Weights of a small mixture-of-experts language model, trained from scratch on English Wikipedia: 12 layers.
Below are experts of layer 9 (counted from 0) of a mixture-of-experts language model. Rows are named gate (a neuron's input weights, with its number), up (a neuron's input weights, with its number) and show model dimensions 112-167. Each number is 128 + 24 x the weight over its row's rms, rounded and kept within 0 to 255. Numbers have three digits each.
Before each expert's rows: "gets" lists some tokens that make up at least twice as much of what it gets as of all text. This comes from a sample of Wikipedia text that the model never trained on. Tokens count by the router's weight.

# expert 26
gets: "1", "2", "3", "0", "4", " ("
gate0:114134114145129156110150145103099096115136172097133128130168108127110092171170116126136172137131129132070096156092072105166093135109134184147099119106173182086121132092
up0:134106097081155150092137133135120189126091133115130108154150131122139161135152171110183103135149094075185129119113150139137109126096110108126146123128119085137153107162
gate1:117134166132124129109133154100123103161156078153143107130117112137134173136150155107126091104131141149118133124165141161132129138138150132175214136105137159157211108097
up1:161120091141071131152149138149140109097124128123107149157162103107133110118082094091110154175123096170114081140083120123132121125115097116087093098101093103091093148120
gate2:130141140156141139096140116107121181142107150171149113096160140140116111150118087143123128136110118156122105157129121147124110124116133114124096153111113148136124118103
up2:122144124139130164151163169155091134159132136120152144135144130131161106154153116128123141123081128129118112160129117110120130142149131126104098168097148145135138111158
gate3:107163135111139143129169138130161098124127139102145110161123122075161105130162147167107172131128129109056154129113093126182143120161125158159142135108105171122156121081
up3:159184136111106125114104140151160110168132127150132125094149175118089137095125122132144146143113149144156133117164154098100140096130142170100104155178098110144089148144
gate4:148111103115120149137169135098108152125111124151131129117096155145106119152103129127103153108137167118098118137151090185120091154063046141139089131092125137127128122114
up4:139129145131148129117147099147128115139154092157117135113108126105146112114147104123164104134134102174167141110102162065122174102173207106106118110170160120125133161140
gate5:113164122108143153144132131126144134140112124093119154143112105164106128160125116139122136147118131132157122111111159149141127136087128141131090144125121163143111094139
up5:144034153158167141129168106173119132113131144140132058132157138135116102084112124136088117139118100117138121126138158162150105124164136108132160133082157141115093148142
gate6:119167099099115118126158087118109092121155134128130126111146099136138143071184161130143091145156108157113119153141123102122144083125130179114143140144107115129116107144
up6:161126117163093141162107121129133166138139098137147151099126134164062063153101117121120130098125145098121139125146125124121117134123124187103131110162156181150129081148
gate7:170152132166103115094146154120115114133165114092109088154139139135125055166175183140084127132135156147135103169178087141115111168137136121113133127109139149128136128157
up7:091145120077134135202145111131139142108108146131174135113141122135172143114102127108160159093130115104121127100105147105169125139102183137164105162121158114141121113130

# expert 29
gets: " | ", "1", ".", ":", ",", " "
gate0:137106087125131147130111087108143113114170134122140122108154094129136141095180077098104136147094143095139134160134076168122118110147105114101095139142205116141128113085
up0:126146112089161154160108112141123095168097218136136119117101136144136128178121191134161138133151136146092165075138115074101101149118129143133160103117107115111076111151
gate1:110064118118143131129142096102121165126129109172130132129126091102104126119099135127114105119114103140150114129154142120126117111081126157103121176133141132149132147175
up1:179170144135124152063136126166131120094130129140127179123160145128141153131149126107133131137146135160082129114134052112118147124120127133109120115154162109102110152100
gate2:088171128093138158127135149133132119192119134098150118137140154163127165105132131155104098165087157105148130095124149102107060179125122134171160117128081134141171107114
up2:106159114155161123095170169118121116157166155094131133090157156116140134110134138157169120141133150115108141135149140119144083123138125121135134122089087170137146137095
gate3:168155088117129136127140127091135116158120124156170131144143121151132088139138136107129109132128098149136100113084156132116154131116099106145133115125141131160115118143
up3:081099150148120107113158086111136112073134108141139109145148126123110127123102078181125121125146145145138152137130148125127124150121161151102114153163148110107151093138
gate4:126192117112122148093117125146123105128161126131124133126142129126105115089089146130123151106130125162097162155134131121159127150141114109161122159114147147096083119159
up4:114139142133159138123123153092132100154141090135144192099118130120121131116104141140107138120164119168128143181130130167151136169131109101136141138098130130104096127147
gate5:122129128145124091141105092121175112138108140127118160114154113121119128147133155139125138124077137076062141176064172134175133104129112130118179099154114144156130144120
up5:158125113105105155081128150136111157122154118119143111150117113184164110094120182143142165137169113131149144110163112075134114147135122112138138124173133125132126099138
gate6:135106133114138094123094128117128178144117103076155127093120097177127096091154096070141138118140118138133083120174054183110112117156170099128153127155147128101132120077
up6:159156122114134141099113158100133096155127145081169102142094130154137096122132085076118125110152106134121109139142140142130172127152140113126125122130111118108126131127
gate7:159121100119133133105150156149117110111130138179132131092158159133167157096139155122131130124134119127133126088148135131122133125118141153175164160135154136110130137145
up7:105116137123127165140121100127122120143131126136101115086141123154101134136107120130131156134116149127117130090116133091087103119158091122159139082114110139131098141101

# expert 16
gets: " |", " |  |", ")", " =", "==", "==="
gate0:149158109083135122185150136122112134097129120098140106190118173133135108151134155134145133072097167105127146104135142156125177098104136104115113153134111079140100157170
up0:106107143169137111083108123130119109161130145164098156092159102120110162097137118135122112184142090144151102180126133123139086153146084119126166118122130153174155108101
gate1:162109137134105094146153121127139133123107152135123097149108147133091120099143106168106162131092144134175145101121131070121119153073095141120146138148125092142123121119
up1:110145111106140139113113135150136142154140122116086132125122103130167114143139137108112132108160115148088127149145128144158153066150141098132139119116151141082150104116
gate2:147125128098112127101131103163148107132148115125146120137144097128134139139140146127140112139119120131101121153140178130156137160115137096161123128131085125126115129167
up2:123148136101107155120087102088119154174144115110098114161145140137131137151116134131156133121134161150116126106153115125130137106100120168124106184125124137119129103096
gate3:133098128107115141135116143122138072130107134095128088146161140117135148188100136085122092099132144180148122083112099164146151134147123137119105099115175148136154122092
up3:147168108154185120152099135166164138144158121128203118108133138140113131139125137186137125125130163183111128130161115141091125100147157150157144111129087145144116110152
gate4:127126159104126137121150105117120119126082063082162126152127128107124134115130128122130097116144118138151148127146120142111114145175098161140117160146113136143109117131
up4:122135149138137163101110133161139122143104125137132106109154119164135129069121113128140143134143119139161164123185137163118112159130080107142151158126136197130148095133
gate5:086163128133141124122099130151101129132138134193141112158128137126109121090107133104104091105179143139151163174109107125127106144124112097113109152143102127144212121143
up5:140151098092123139097164150099167140140130144093106098142150160107135138113146098158157136136072130143124135105128164116138147096110134131111108070112176123107090128083
gate6:151141135120198127160158099134142134132110185091192113087113063111152113089145136087109131157114150115110128158142144115122126142138099114112098136180105122106131110083
up6:126133158150112113168087150116105099141142088161102147167135165132102117166112153122130118131113090122120118109113149137102142122144139117171148103124143114130118146115
gate7:101151134145133145149123085136115131146103158125178108109149090129177108123144100161119110095091119180117147114160164115167096128162123103137140168106125084125104102108
up7:108201119115124076119145105137164118150167179149138144141101108124145156162099077103137115157120134093115137117150132111149134152099111090137146096145087142121138121122

# expert 18
gets: " | ", " ", ", ", "| ", " (", " in "
gate0:133138121087132126140144099100085139125126108109129119128136125126129126103132172121131175101082114097126144153127104150091120136139110136120136139090118115150120113135
up0:166164112130142106162137119104133152108141134101128101141175102140104155162115114091144153108112123101100168149140169116142109170142130112124173163104136126130121115107
gate1:098108079137152087118151113140109150134115132099178137111123154103112104105088120110095128128145114133127107139106114118146161134156181113115116126122098104118143171101
up1:118098091135132134168131117126093141168133110141133127126112123159169113166149138126141145147137085103122130138087107116147134099129132092162076152141105097096146127124
gate2:152122117151125120163072129136127143042143136095148165122140181111104084129114068137113131109125118126089132113097121159132124160097150111125108143118180090125110116127
up2:134112139123121090141136148093174145102091128125090172157139152137167163123101173101126158144139109108113106150122114120132138123172120174145139108118154144090130146141
gate3:076141187160108152117122136136131146115154167120099116119102180086148108123106169144130121138100130133104134086145136121108136108103135134106083135139110115164122131126
up3:195138099078089124113119102139154119146143130153125157141127090123105106105106118110170142135142156140129107112152082112124114126162116125162123119153135099145143145148
gate4:111144161143136130162158154134132143111105101096123138137160124180118127123114127140154151151153148110156136152118098104117093185160096125117146128131101131125126144144
up4:113130114104129133127121088076144108134136144166119138145100112101131144140146150137085106101147078117101121138150141141118107135144135083180123113134164147144094105133
gate5:112130150144152114136167121133123144145165142180115124099147136167117105132181134159134143143161092121100147114149095095084138147124123128137118154177116093085101148122
up5:096099115121158124131111126123110125100119142107157142148193112148141131133102100106078143146116155141170144130088144158098156086160156107128152142108101138131159169143
gate6:136140120135126160111138081141109076164152153139123118163116145137183106179091125096107147116152144139157112102110143146080110142100077111124155160125115136123137178132
up6:089133129136149086149111155128146133101111123123128135125133108094099141111143125126120151128132114162108147162139110050166116131173132142109110118121140126090111095134
gate7:090100133136106153147106085130144091120135098119166133120118143193116162136095121133113104153125161094122147148098132106122118120139112158134135115126123112109170180122
up7:114176133124118137171096126139137096177145133087163111108136116130136059107133184136119192122138081132125119182138140137144136092137110102087133131121137154134133114091

# expert 19
gets: "\n", "\n\n", " and", " in", " to", " He"
gate0:160107113156116121150116107089156053129135153113134080155101101155199155150098123137144124115171147148120129096111152133107134114107144157183169153123149122124144073116
up0:086150151111158119133184115130143154147178104130136109134139145124131129088107118138138140045140165123121077143138123110131123102155127149117123139150129151104112152145
gate1:159155130131122082134133081081114092125144139108112121114115134137105121124166110122146131132155116133102153084103147156145115175123097152142156111168155152129131156072
up1:163155109075139153123130150126154127083110144107102140147143119118130084125185132112120104104116116148140116152148133100124156124156096096099153110104135141117103179144
gate2:106127133158119129142146125126167123144100140128112138127110131110159130146080133094089113147135115133121092111133184163138116138140146114115142103145100113113120109090
up2:172129108111114066093153148149110129136113148088126131101169137111097120106108118118112124134126143139103125141134077150107134137132130126121110127139130122143145145159
gate3:128133119126145118130141112095185117145166112117105142116150093139134126114137181135120128069130135135131092127122131104146167121148170150122176152124148133111130129116
up3:145137136146123130116113135160090129113088155130134105137108162130131135118123076122142117190127128130114160108152105136084071116067076111126064097146118121147116145131
gate4:078124104105124109118111130157102123118152119111163135136092149132132164138116078105171133135140133150097150111098098127127104140128120122068142157102121159106151092113
up4:193127153174103141117125145086134139148087089110123120132113113134095120112123142119108134133111097127149102118140143144135142147119116142167081110146126073147120144113
gate5:121130138125098100116140133146091124139158142097120130118125127094118087160166125142095136075133093137134102099139125119153094087148127157130149122136102131125170107119
up5:104121198121170126136108118138178176095133116161135117105134100136061174165114126139104155128110093082137139175116119120122135113126134120091127150087130135124120121172
gate6:082107116147109159131104127116142093099095088133111091112137163138098110138149142116094087116128095125097133122097115127127127126123098098121126134171113116149107198128
up6:110154151088119105132147114156144116155160097134111167127154108132154092098111083113135133141090137166098188148150133127095157167113094153117112125144185142154132080127
gate7:121090140138148161106134142116172119131115141118114108145133179185084078138134124182118148120175121075149137129136175163104133131110135149144137131102151124108185116152
up7:125119130187114121107163104134125077165113100128137113106058127103170119147083146122146160105111143101073105151132163109129085129108141112179082144113161125142119135103

# expert 13
gets: ".", "\n\n", "\n", ").", "s.", "\"."
gate0:120098138128083092119123087125109108122123153106137143133150167178094078136132110169126109102092154111113103137130125128138153140093129148112147132155115086104136164136
up0:150153160103119181112106120113116136146107150123115167117135110156133158161109119186155133121109113109125156153142184094139133092142128106133099146131117142121161144118
gate1:146167148117125145146131123100109147104190148142135127135156123142160189138112121088103107134133156149131101103128165115107089150175130134150119146098104126089126113154
up1:156094095135159147123110142129140159140077104198120132104106120110179092099134138156186164182141147119103127115129099135114112123079175139160075122082085152145132111142
gate2:150135139094164118089139152133125138090126141154137122120111139128110153180125130087143140151126107170131150120138091158137096132186149154177101144151079121130125097115
up2:151131111124162134093131146130119126075108139159137129135140143151125146168152131069150139157135115164121135118135085127142095079170154152150098123142093122121135099110
gate3:075092144120128111131128120128103138095110169103115140125155134115169084130143120137094128137110081142118153119116145107159137129104231132163154113159152092139167101165
up3:148075112109143139109114166127104142130106180107130146103142130124140124101165131143110149110127108152100146114117138147120094179141158165138149139129087094131180113140
gate4:143142137147123147154106112136127115145152127126124099144136120151160086161142135122138135130106108132087130140123150107121162088135080121107118118121168162140119108142
up4:098127105123147157120123118140149129132121174105141176117100127152107163117106144152129178142093095130102126087155123137103134131107141127096153141149146116078130107166
gate5:111127126165125128136078131100130159096103128095135075130098157128109125124130126107107190144165072141109174135113126111091118113072161116142102070134162144167096131086
up5:100111125156126155132113126109096143110083124153110076131115150131125114137143138081115150172160093146119146123115103132107165105076176129155116101137156106136132148116
gate6:147153136155150131145119136134120147115136128133088104132184134136133109130131164096138154108134120141160120126092115103167120153130184146131062131164141128145117120120
up6:150152151073115132149106057132122153120119133142120125159150106126125121144157151069112122112085084103169106115152149143152106174147148152112124135138102117145119162146
gate7:121089145135140138125119131141137128122135145086146120132121130095111175095135137130119132107132123073168122168159115130148126147124111141134138134157140150180116162125
up7:104063151127153123117139155127122130116123143103130113106121125108101134055126137133114128113151094084164142173161127154122141163140102148115135121155135190155144152138

# expert 15
gets: " The", " the", " of the", ", the", "The", " in the"
gate0:134127152153111099129175116160129111127149101113107099146108151091128111114117150138159116155106165112161171139143144146101172132134140121147129152092161077115118121115
up0:142124150122159172137130138157138100128138100133111111079140155135168152100157145108115182113104129146132088124080175138115118147142149128124069090121104137080114122125
gate1:143106128120132108105111094104151129102133168152102117119146111168160162129100117151135119135117138134115156150114154147124122137111090144118151130090131156137175110138
up1:108155126136114183154170181137121143154104105090143172115121127142097103147137148116129118107125115136141112099137106144102107101126104108145126119144123108122136136099
gate2:103112106149186100128119128141090100142132165107149100143157115125181147075128137142143140142102161113138127139156124128128130132133142131127084139114081103127136168114
up2:072123145102147122109098117140123119153134128116161133129164134129097121088124138128154121095132172095147105148138121122087098123144106140152135146118126147146149135156
gate3:079121142142097100096133115057117172138121098187137091127129087146119118148149126135140156120085109109121136112103101098122121136154101130109148150118128116117160101090
up3:093125148169141110127154139094146156147122121135126144116129150125146136120155108143165185122084086111105128150078112138137118154138119178149141133135166137128159105084
gate4:118118137133149154158137091169191138135149112107185092121098164096112116117117092096086142140117148108145136115117122102136188174114104139093125124105135131140148127142
up4:145106126092100153129158136123169115156077124104131106117122136120136159126113046093102158134084142102130139119123074115109124170124116133132122112120110145130124129112
gate5:119105097106113132124127118093138100118150132125081128162146172134143082112134177129122129151130083126126147122172125131161093102130104153149114118139143087123147093118
up5:096139131140112122136146130125120144091142120100161078132140127116125161115144106117128165098120147141135137132097139101123136122108163130102191173103113158097097176134
gate6:151134090096142132156098122121128144143144148097123101123164192127116123123143116154123117103101105105128159189136102167068109175093121130185104160068138164098117120101
up6:164094120145105099100115177142153167213147076109151135125131139094105070093110133137160102147112107123115138151158108149111079108143137114136117129138151124116156156130
gate7:158177123130123118124146137169082105124131133132103115152143157154144135136142171100138125140102144173142089097104178122122150101121119134109163153094108120177131121123
up7:118120127152134140122135172162105129096124132138101135139136134147160119155160143141156112158113174186126120097126127123150131079151122146169143174131110121137096090118

# expert 8
gets: "\n\n", " |", "|", ";", " –", ") |"
gate0:140154128156109145108124112094133097124105119138149094151134136138088170111152143113122152093132157129130111155130123157123130085123116118162100131112156146120154118098
up0:119127100153128130127138107120137070133110077129142078153107152127115136099147143126144112117135157146111126141102127159126120123125152108146113085118113119133134124084
gate1:134141114125114139131131131112115131138174130138125100154111107102122121142132138126108126105130177153140124141158118128108137114147145127150118178119119076109112135123
up1:117115152098131096099159128160103128134067149095131134095132145140145131134132145130140110181132101106124164095125131093165108132094135096106127164156158165151110122151
gate2:148081138157082125114119141138110144149110093118129131142124101106136183128111158093113175158114106148107159130120115154110155130118130136158108147137105136104122121161
up2:166060124147130104125114132131121165109142102129117129113130095100118154103145181106137128174121143131087135125182120137116155132108119091157112130120123089113130102152
gate3:109138158070134133141102147104120121173138114160154148143174128111139085116075098153049103115127122152136112113119104124136123167100110129182220085126124132114114137154
up3:136117113152128138140144110150160086087140127122105101130072129137142152120147144104174125135158137106124130136134156139145115074143153093088063135141122134164150118071
gate4:148144145163137142168080110135143088130120125101130134097130141099171131176122127149153119108124160172111073145106109102122099097126098171109143127139140107141134121125
up4:082113092131099124079121135162077108117129113139110116149112167115142146160127136106104119148144136131072126160116140168148148130158143110156147148116116090150085155156
gate5:142133100107090118141100150104142145161100106140126138120093141116090103171111141140111114082131109171105114152107128088133169120109125112131119128146145130133100157134
up5:105148133098127136113188120143153130117098121137102117120143080113137120124179143111123131133129117123110145136079123148102156164153121118137145137158129127157079078123
gate6:158141138152133077128113123144148142118123155133118127123119133167098130147190124076116132151123116109145140098109160099081111139124170112121141115103094102128101169130
up6:157134112086066150155119119175121139094114149088089143111128146122081106136123162131148130125118143129133123127145122144137098185114147124128138142107140157144144149091
gate7:108122127148140132106163144140112110111094132131163125135113083137138124168152091127095098086100150127113137128127137158109137141090102140151139122186121085130122129138
up7:123134124097128160134172175157109116112155139104120151123094147208114121158112080106116154153115118114083126097079157134101135081126131090151095086139130149133129103191

# expert 9
gets: " | ", "–", "0", "; ", " |  | ", "-"
gate0:153143163145201119126129136154104136127147148087095105154116136123105143143174138131159145111111161117143155113116135099117142077109122112154098101164170139145181165142
up0:166132141164178109145113134143103126133147168108081124151127131124114118142171169123175159143113148111127136132113122101099115095139130094137104114149192119170186157128
gate1:193115106110102093131114129161145150121130123123132111108092123128073100094158137147148133118132110128112142119106130107136117095130113142154110112129172132130121101131
up1:168154141161113126104144092128130107124162159179132117108114127136145133139136092168144143135144153108136150147145178126132146132101137142117126079109119114127085165119
gate2:121112147112164126152153140128094138128139153103107131161124097143131128143147126095165128158131081145097148133148112139086127112142107106122137176119070142148122108121
up2:141097142146112138144142150110112146108146159130083118152131107103138138103149125101146123135149102180091110136114142146081136105141169110140161121112111168133141139140
gate3:143090107141173152121117128155119100135150122150136137130140121120094105132176133093149145110142124141099112098137143127118111123127145119145133147111154133105081122068
up3:107115138130103164092131154122123091126137143120144157100137114085080155096157119167144135091139121143149169142086125114149096153128122124093143142130133104096096171121
gate4:132129138115084148146116082158121119129138061123136159121135114110103142109160160142122182129117189125119137128125111149125130114143155128130153153032147158112095105113
up4:106131106143069187084151111134118133126073086130158097097166082102136126083164161108104138116130142121130141136084080161186153116136137126155141137090131139109133080110
gate5:172126087099193142150126137147112115106179140135108134180135126137143110105166121152129182149097148166088151108093117113103091116128116139118129128149145120142126117157
up5:107112118146088120072125165135100140106113083115107125144131144151156107135111116173142125126125112094130083125171158134197123147142135169083122097115133163129126155104
gate6:140117129107133146141118108136141113137157134120108186113117126165120119143138105070138137099081164114110151146094141115119137147153153127141085144132119153161132123082
up6:111133148142121096102170133122111148150104075099171125128113136181143132094076159142112135171167170116144096111094101142080140127122107165136120118100138102106141114093
gate7:071131189126126099145111135078134093118143111095116048110152118137127110183143159116134062088120109117127176119167113077124146096125115129141100129137131135106107052136
up7:102119132147147059127140119088129135115103116109107146150146130102122124148154115132145110081142149099146155140119110089128124152133104119111104168159125145135135116109

# expert 12
gets: ".", "1", "6", ")", "0", ")."
gate0:129137130100123149140142106101114156162098140135144140143133140156099087132125142120120116170169122166175106134146120124136148084112095133141110116098139129176121106132
up0:115106143131124112122107133125157092098144121122100112109123095086152167136129114137135114111090147065137155120109130139114122172164146124121156100170129114090132152114
gate1:137164123135112099158142167144117160127126076149115115120136096157081138151129126131125150175121156157145125135116140092113139116137140116094096142165128078150113143084
up1:107126133131135121156114108138115096125120109104116134130127094133135137108125121145126131104153131164120112130140132116143134115166102152134117106130124148097114122128
gate2:140150130133124202166123116166119156149120134143124131138166117121090108149123158155131121140074139137118160113159107081133145152101125127117123135109120117156112118140
up2:107172129131109129127132162102126127115132148147168128121097077081080102148107113158127146104110189133155181108137082089135117156125122165146156112078134106167100103115
gate3:155149134093110110127128131160133098119114119129130114121124138112124112134112149132163108130115109180113155136135120175149122127176101177156123153131154147106163117110
up3:143153151103127185116137100113179136090115140129166095114148114132106128112178116124165126142070131146139094148154114108126130144127162142103099135113120099116132130130
gate4:162175120157131117114163106160113144149132124104122119122150181116115107047124111109115128105112110112052156117125127181150100151132098121145138161130139118106145141148
up4:148145152110144108120127101114141133151110129072155160069139124134123108103090119134159088122108067075124127116155140106177082085098148121147105152132093144117125135152
gate5:172135115111150147100125144106153130121104125136107134146139101162106141109126144125053134103123168141150157115132147141138117154137106144104135120137149129188141153080
up5:137087100123160098155146136095142136144107139136121120109143141148136118151124146069124095170110064101154127141171160123136165104110113120103148085117136134147124142135
gate6:135096105147145149142103102146115120165123141076118114083103114133138129106134129135076121149089112100159129139116129122148119150131158138177150170116097109124189155104
up6:160126084149157130147102105144116097179113135133122148100139118119153119132128119157081111167110118119145125113075104077152126178139150135174150182120121139144200154130
gate7:153151131087147155142133114153092090105100089130125160149100122138120144119123138107128118092143097122086142076128123133129106165068120160134111133147111132116141127126
up7:134175125090156163122117123150122098131112084113133155124102108136121114129137137109143096088140094106081138091115132119136107144056127150106099146120097126124134123124

# expert 14
gets: "\n", "\n\n", "-", "- C", "- P", "- D"
gate0:087151051169149124159136112142068112118116142113190123172138109143159131141084141137116139113116140116143120095150090159086138097140079151094142100099113115155127093155
up0:151101132107097088085124101104157153170099137140115106125114150093101105077160159150124130140145131169113148179132138123134141169054133161140113169158131114136164170110
gate1:138150088118169094121135121131121134130122151100114122116106127158155140100119123115111133173108098129160179120127162100135078127144124126132111087129145177162151120127
up1:125089164126086116114147154147102155118092118176149146148139168122115143122110156150134118127135137117104134135105120150119151092127159079143094148105096085108121152132
gate2:126138142135122147120117137135089130127127112122132121102057116128131142145115138129100169132136111115149122156112111141161092144142129124110101144120136171102147130140
up2:162105107087130108127126101143121146097128131086133125134123102126141118146145069123132094155135128120164124140147101128113142139131107163151136123140104116173109129161
gate3:134145095133154138125142134096105123136148096106135152142162125134183114113159142137177086101100125103120118121127154131126131076065151134122101150111138133108113137120
up3:145103134155094128135119151138076151139092115136148065100139122095122116105084095106122124135105130126147161170164131091148152141147094130115146130115127077171113125130
gate4:120107118135103116136096175096092195147148142107099153109134131142120132167145149096119129112126115140102124135160137143125172106139168145137175137132142122155115129128
up4:098084174145136107181109140147119182123123135093145159119101132111116154146164098089076143132102092126101123134157128133127164138102147145174146159134137148155145152119
gate5:130153113126084118091108170120111101132071108147116015140166139129130167136142117112118175113121102142095144182121162116088121142140093119155121156164123121141093149150
up5:108111157113160128166130098130131145142170122109130213108105158144125122122099142157138111131102147096197146092123130131146131086139159128107127112074105144130171099113
gate6:148131132130136119121091150139150170116133115138135084134150164078097122124117136094132130143112133151145114123111161139146147127122132122122128137149158106153100114168
up6:132124143139152117110066134139149159134123108118092089127130149119116135092118128109144122130120116173165129141093156154128135143121140116134120122142158111156079113159
gate7:140123093051129115107159119116115107128126137138155133115115093140114132132125078143116134069109142125148087160127127129148124148117124141126137149100128136131084145120
up7:140137142158074122142092141193125170130146135145146122128153135114141139138124155073119159172149135160071140136133146101113148052138109105130075131121123134148152158119

# expert 10
gets: "2", "1", "| ", "–", "3", " had"
gate0:152138122123128144101115151141146120120145135155124083102091101115129121145154110135202129129135165119117156141155101104101145151155147132087113132122120125125113148162
up0:132142104133076135133166120113140127109140117123099109142167149116168100098120111132082149150102133120128104105124128140158141129123139135194084118173166131154149120116
gate1:154119123146118155122153124103063163132150110128129088106132149127135153140123130126110129112119141152112077104174120153067124161120088111159112116148145158155125128154
up1:117124127105096146145156165132120109139117119125128080137145118155109151159149134148155172143150127126153191154126142119142112130105093143131120135171116105163077121090
gate2:167093121107131131121173120125097150123124175157137101076182122084130195134140139160134140099136163154138113128093146134146173145075120142126096134133149157133156115096
up2:192076090108124140135161149145093134125129138151177110095166105108117191147132144152165145068140144142121108139095160107118165134084145117121082116128177122120173125095
gate3:159147140159122160125142142100106139137121143118090123086098153116156105113147104149156135095141158158109154175149111121145163106107130120110149133129096136130101111110
up3:121144130137129125110117118133120095127151172117119117059131129070105101099168140164141144115134145149124093112109141130140144129185110149168116112118080131100135115122
gate4:115094147136156111132140114118108125149102106118127099148136112114105132107169130134118106108122097100148079095163108137118156070174118112128095112161125148098103147146
up4:135151129100114119123107126150094131147177164143162142102145142101136108111089117119122168132133134137138169138084147106121130173074152136144151151122138099162146086126
gate5:119172109093141113131140143099150183139125140134114113135169120136140140124158127133153137193127150159155118127129134166093110076153157114162151095124095148121152107141
up5:116091101122140146126101138137143155120151087090129106169109120107157112063192154158110108149155134108120175158106152135150085119146124146126151121099103109080142120133
gate6:107133115119149091103142121080168119089103101149112146138143120126093103099123144158142152120148162088124097094185108115158127115188121143094083136149141087132133134127
up6:151119130130121137113106140139065120147131135130167112125095118136150118145140125089105107128113102136147130133062139127076144125144069121139134139106103172114094092122
gate7:109110103147152127108119149113093133136104156170160121120111112091126130136091093076135132089140147115153089098111139128137142115146142116103093095135100179151132134133
up7:139152201100129115158147116140141101134113083076131139139142136126120145098169145143125146125087130169096153139119118141146101113136142097075176121119145112147131128155

# expert 25
gets: "\n", "\n\n", " N", " L", " (N", " T"
gate0:150115145124159121135113106150138136130162086110150128165126127132122118125151123123068166147132139135171092116111127157122097121146143127141105158132124128104124128129
up0:147120090151093114107124132110106162144112151134109120112139135111084134163127127151170098104150149110114163100155115109090146104082110138147149097143133132145155102142
gate1:136098148172096085126122139140167134127114150155135137121117094131135135141093129160129111127111190110114139151141123138168142109098154113155138117150125114118111142131
up1:129113124139079098148117138124146122108123147136159123109144123103130108145141120138129113121114161108098167136125133126164159111081131089150152148155087128146112133134
gate2:119102115084138087121156104102147152144113112138132129124155129122123101174091113132153138137137178084134183164132128126179104149085100129123109140102103108144144139093
up2:136075147124131135136125172125114145097135163116134110145127121138136129115092115117152159161133150078149164128130135147137153125108183129119132119128144105128123146118
gate3:131148143150153174133164126106152174121132116111146101151140127110133118107126115159140127144130147086099116145144153153115120135141144104137123163142168150147140185135
up3:127151120114114135124141150138121113163151177154139125150148140132132121113157124111143112167122103104128108104135143175071138054121123145144103136109140154135126150187
gate4:124181126125155124127157125163092111108108169110115143137162143122106095120115104157092139134119098131138120090127107115110101099070091121160168126121087142131137121131
up4:099196122160163099135141096128091134139112162109115144141149115100117099106148099142085128121123115140151098091121112124123089105097103148153170132100113144123151139129
gate5:172153082117120122087126093147171127154143154096122184163143113140118138134108134108104089129145115150136154143113126123103143141111073131159114131176169168137175110124
up5:145132083109104140116141123148122153106164140120100177128124137115095157146114109111128068137127084119162125132115132111130152110123102143124091147125190147127142147108
gate6:168107113109133121098119134127173116086141099106140119096113170120131084138144147160134174091123124148110167103128139120155127133115150075149068135140151089101144089136
up6:113115167143139134134089123105135095094156138111136139144148065181078145112118152102114095142120132129126138148114110063117088102161114159098168134079142133133126152141
gate7:069102131132141133161138145161124133129183120153132130146109142118119117122109124116149131096126121137123071123092171118119125082067149129123114102165139160161136126142
up7:110092138109139149148157152144143160129163088166149120119112107126134130125150140094129114099129150115144110119130167106113127091121099110119107150132107143180169107151